config.toml
num_hidden_layers = 13
d_expert = 160
router_score = "softmax"
vocab_size = 32768
attn_scale = 0.177
max_grad_norm = 2.0
Below are experts of layer 5 (counted from 0) of a mixture-of-experts language model. Rows are named up (a neuron's input weights, with its number), down (a neuron's output weights, with its number) and show model dimensions 0-127. Each number is 128 + 24 x the weight over its row's rms, rounded and kept within 0 to 255. Numbers have three digits each.
Before each expert's rows: a language model's description of what the expert responds to. This comes from a sample of Wikipedia text that the model never trained on.

# expert 10
Century digit in years
up0:148107135116134093156141137110116168080129160153125130138100142128110097105158132149125164134165117128163133174125176105115105079108106141105084119129133099126127114157114125168128174136142117124152136099077117115193135116155099124136130116105154127144110108152114125125137142126130141120106142164146129147139127141157150111148160134146135142110142092200118151132109146116113136137104
down0:085144111152078155116154086120132166147096152102129135120092113125081123108143160125127175138151111137111148141127136142094141155133107146108126097132143111061089116149094106119100130102159107132077141164123119143118113108141109141124147136118138145119202070102109133115128149141120110082109125116170092116130111146166102087095154137147113127144120101167111115196122136119112121160106

# expert 17
Apostrophes and name endings
up0:146098154098138123115141125136114144096162126128131139101158128132150152134116189131095134113138107119124136100169112118142138111140160146172135111118140152125134124132157133085135114114110126129109142118140127173117087113144156159129147057124105101156104111109140105122138156132141078120131145078134141168112132142162097088121165087128153136124110089152164112136091160126106115131103
down0:094171128102127153143129098111164105132108148129071094078121135106093169145184126110126171146144101147133131128109114114162108115147128137141124181102099097138162137129108171123127119141153134103167164128136128133101116120135148090071120133133133122130131106162112129121138146143115141124133140156137150101113127136173134115140151130139158148136125126130136139151113087088158117122113

# expert 4
Abstract noun suffixes
up0:132150125137119184140064160131156117083105143117146174117125218101149147107120123115128157111098152155105176150094086149118152130133163148125164105130095117135125082148133115152159120143149106129146152086141140105145115079177107182140141142084089107171127136154172144146115122099090137134154128113149117142086173142140114148133120138129117142182194127094160113112133156117121147141116
down0:115114101112153113132154106102110097141144154162121118130111103159131085109102116121174165143177141105162122113090158094129103118122112105140165123155085190142132162069169132157129127114115148147135112138130138141104118120106131150129102156129098089114135155120095155121118120165107147152093106146128128140135058158121129147116118122117103124080079138153110064098163153128108136155119

# expert 26
Place names and initials
up0:150144152131117116190109099105156155168101121116101120140124118080167142158130108128120104117135112145091105100085122078140173101148140132105125120134141148103131120110111116137121103072132141116095097148109129116108138070116145137130132152134122101154121152114167105114084111140106120156140116130087154120141121124071161143112108113078126150123133174088096112112125145143162130163159
down0:097119104099127114116120162149083120115140082145136126141132130130165116134136124157148155142165095087118120102165174164084092160148126147142143118092123134105122140166117109171105131144163158117181108167116076145158120111143111123115142144101115126111127156183069093130190103127125134167109118120170149128135095121109126099150136144137131121092085104120146088122105101168089181111116

# expert 14
Year digits and abbreviation dots
up0:137086148164097116084160122139135143117118139095101124124076115121159118174079170126093117149126129123158172091167104100109116067136156139179136133126142126105138136138116125097147109070137155152122125088134170161122112128084155165104137092107139107129158106105128136122178113150129102131136139097191149091129150113156074161164165096125114117129130119119152110122133146146113098091131
down0:153127124115137137110124119128160108127081114123129126122135161135170144134151146150159115179143126162136095149109152081134123052132088167126137174103097104148122130147110087157110078133114162142121109124131121156147146132115120126147165128123162160143145097105136139107124142130118116158080104108148086130123163149136202140108138119152128095151136116104139125144141121163140160102132

# expert 13
Verb endings, "to" after adjectives
up0:172157116117098130134073110146195098131128126192156135149121147138124148125168087169105111151105160116132155143130147093156134157117179124133105083155117121125176142133122126133127099151134137108133165127138138146161134093083103107101134149153145121176119132147204115112112110141103125100109128110122148175161132130138136127138102124119093145179131146125138108119164127130135118121113
down0:145153131147125118118136156159126117131099153133101117132099129109138105108127131128125138132147129187099139168112123158103142113133096151153112108105131113121095137148111127157105178140110131109150086168112100155130167137177156111112142083088096135122145151114091151174109130122132131144110120121106094156153125136083149147142097120151133173109121136131109141139129109102136126089136

# expert 11
Title-case words in titles
up0:124171150127135117150140134115130132115153148138163181116144135129074130194119084120131109133123146107098162166139113107140160164132143100138154126109104105117139111104114139114121181138149120132096155113142145107128098107158136156128160169108098108129120143140120128101124155130115109135119111116125117090131131123120133118134179140112141133097155107126154104114127159100137094093146
down0:140122121127123124088138068089176115151143131120121130150116114112168153117150139097108133102110114146173143105129122133109138097141139140112046106132153116144096126142117104104147105118143137146146109119131136158128135152128125147141150073137165119165122078126115102154170116131131116167144110095178096168150164089139096116100108087125128135126111086135104135130170096141120115091095

# expert 16
Sentence-final punctuation
up0:145115094153136083127125143092131110146147069101168165126126113125116139143126153129127135142154104135121134117162148057088148129162108130120120103131142117152102174145144132081162134107101172088109139097092109140144146115085085127078114156141130100106129162105123139124098133128155134164106120123100155126138117155150120140207095130138140175133124121102132145109112138123119135132149
down0:156121169072105167114122113125121159133148164141120161107076140102145117092134114156169152137087129107150109103125140125158145128125124160149122144164158141149127109092158099126106073162121116111077154133112140166155116125122133110110104122152147140121164115104118119134111149103094135127133147141158164127125155081091112131105149132144132099113165148120130110167181098148129119077098

# expert 25
Later digits in numbers
up0:127113130146097082121089117087125119123127107101066125140148127127114146130119101176148113099108050154089120149100131152130098123129095160133136122120125131187089143128128135109152109150108081173159149126109149095116162148141128131147107103116105138108123138121126113143129137064154157115139124157162119159165132111135147112092143116118146090104117125128167124101108122142109113155087
down0:107128154147109123157169097121110152151114141101146103112128112131151121125142103100110108108090142105116164129134126124095152117131117119160117130111110101167148111141163159087117104116113114123117142135113093121117065130135173153139173074130133095133114149097159101189143089084143141133125100080090135119127074101148117133096134132107120119105112139152128104119177110085112111156106

# expert 5
List separators in names
up0:124120101106122125158142142142104153142161108138133103109089133107118143115160170160114155095133135140143110164134154160140176161167139131131128110121149172110124091129127041137117142114156201115154143112095133139153145164106147127095180169180134093146093153127139156171129124132137143114126177116106116137124172153096126117097071131140100169119122100171136119134133102186150175128126
down0:137161148162169130103150139112107123103103154139108117120150151150164097120146111155092095190140171132102094158106166117140111122132134142159155135125125124185170113153133165177172139168120123141142169107100153117104126135106092125142144099100116155100163140094154152075109123161138170152122116130140119130138130106115115118144117162094137146084149111104175107127137139122119126147110

# expert 24
Sentence-initial articles, table bars
up0:104156136145090115095112094138120152136111109115141164104123086112147149132162123106118105124148127154132105086114083150165095102126158118121140151103092130093129122127131110099125102161144092135129122113141144120121129150109094131070155143108163133115157116122143176122132104159093152132148134123142120122149152129120141158106167128124123092120126146101063134111159115092125131157086
down0:159109117104135130148188141094158155138123115144101122145105095135130148124106132147126115147138135100138059161121114119067129136127138094134098106103093093158143139123157103139107079105149101118081170134119113136162147103131110151108151150150099159142130141200152132166169077140134144128107117104162168158134102124105148143132083119124140102107168125106159103123126118119132170132131

# expert 7
Foreign name fragments
up0:118103181121109126120172126090173185138114126144119111138132139100105121092147158114068093138180113161133080131111106160189122110174098099131057162139115135114132109101145072170130103089095096142080118088122131110152147091126123112144127136114109128150144150129107168135123149130147133116118126138133146130120149181102160143106101108162120130153156106104111104147130126164135135136102
down0:103130094176108136129147135156110153141172098148168146115168150164081102140093140126130127189126147099130163161095163126119132155083136135150153134127105128102141108153062148089101153147123173128142152133090115146116098141131121089109085126146171154141126093095127108155128141161137102123124090088107151179159120136122181155141137142129073101148155139168181134127122152100118122143145

# expert 2
Institution and place heads
up0:144157117134140107117145153129068142109129144131090137150069121117176128132123121101126104122148161174110139153154102098110128120160117193130141134092128161147145134098139108119127146130140109083087143116127128114122130136137151149151157101114144079137169119086075087109150127132098129139130146142090107081143109145120101112131138122122132123060121110109134130106142116143142118157165
down0:119107162108120156147153126116086096078114142098146164115136135142149120130132129152120095133092118087113114149100132083110129164089144146120141161149106115166183099131154148150096155169126155152107130152087153062133101160161126183138161130123091112172138140082135136105075152136113135115151135102140126082061110118126150153114133157145125105144122069159162126146081150121142106114110

# expert 12
Mid-word pieces and digits
up0:146128132127156154178084139132164109150099129103148104132137169135159147133136093130109118151122127117102109165125135141125102128126162150166125119118135105103126161146124118123151142093091130112124124134121166113136120118100167115121115135128159134183116111124134122161100104093117149127115176142075126166083182156115140123114120140125152142139111090141141110099131105113163141137096
down0:129120144160187147104119109122168095128134128103150109131107069139143154143105108139099110126119154120150097127122101097111090148134150165082158170136094172176128167123184205132168134134120130083156147104143134151150121097119157182110124177129095170131111128116104142083171157163133075188126120129164170117114129098108152107099131130134126128111130166145163135120127109102131145132102

# expert 27
Coordinate digits and of
up0:132155101066123136119124162143145128130119127123158131135165175148109131123172085119155107106137118102156086145115137112130143150095146147135075095158138152116109132129121104135112068102171122114103154126149111126150110162130102148159114147136087138112118114104137123087111160089124111108140094133165123187132094140137119095115152174127132167134139096153109133162149100089147090096109
down0:146126147127130086110115147088125121160128163093123155127146130143106157079104120129109127145132113138137158119127135117092126136158144138122129157121136130107116123171149119108154152123157135166105138095101105159110115152105137139088100089112077141109128131120120118135110152079112157169153161131119165132145107163161100132091170119137127137119092163151119131106102129130115083100131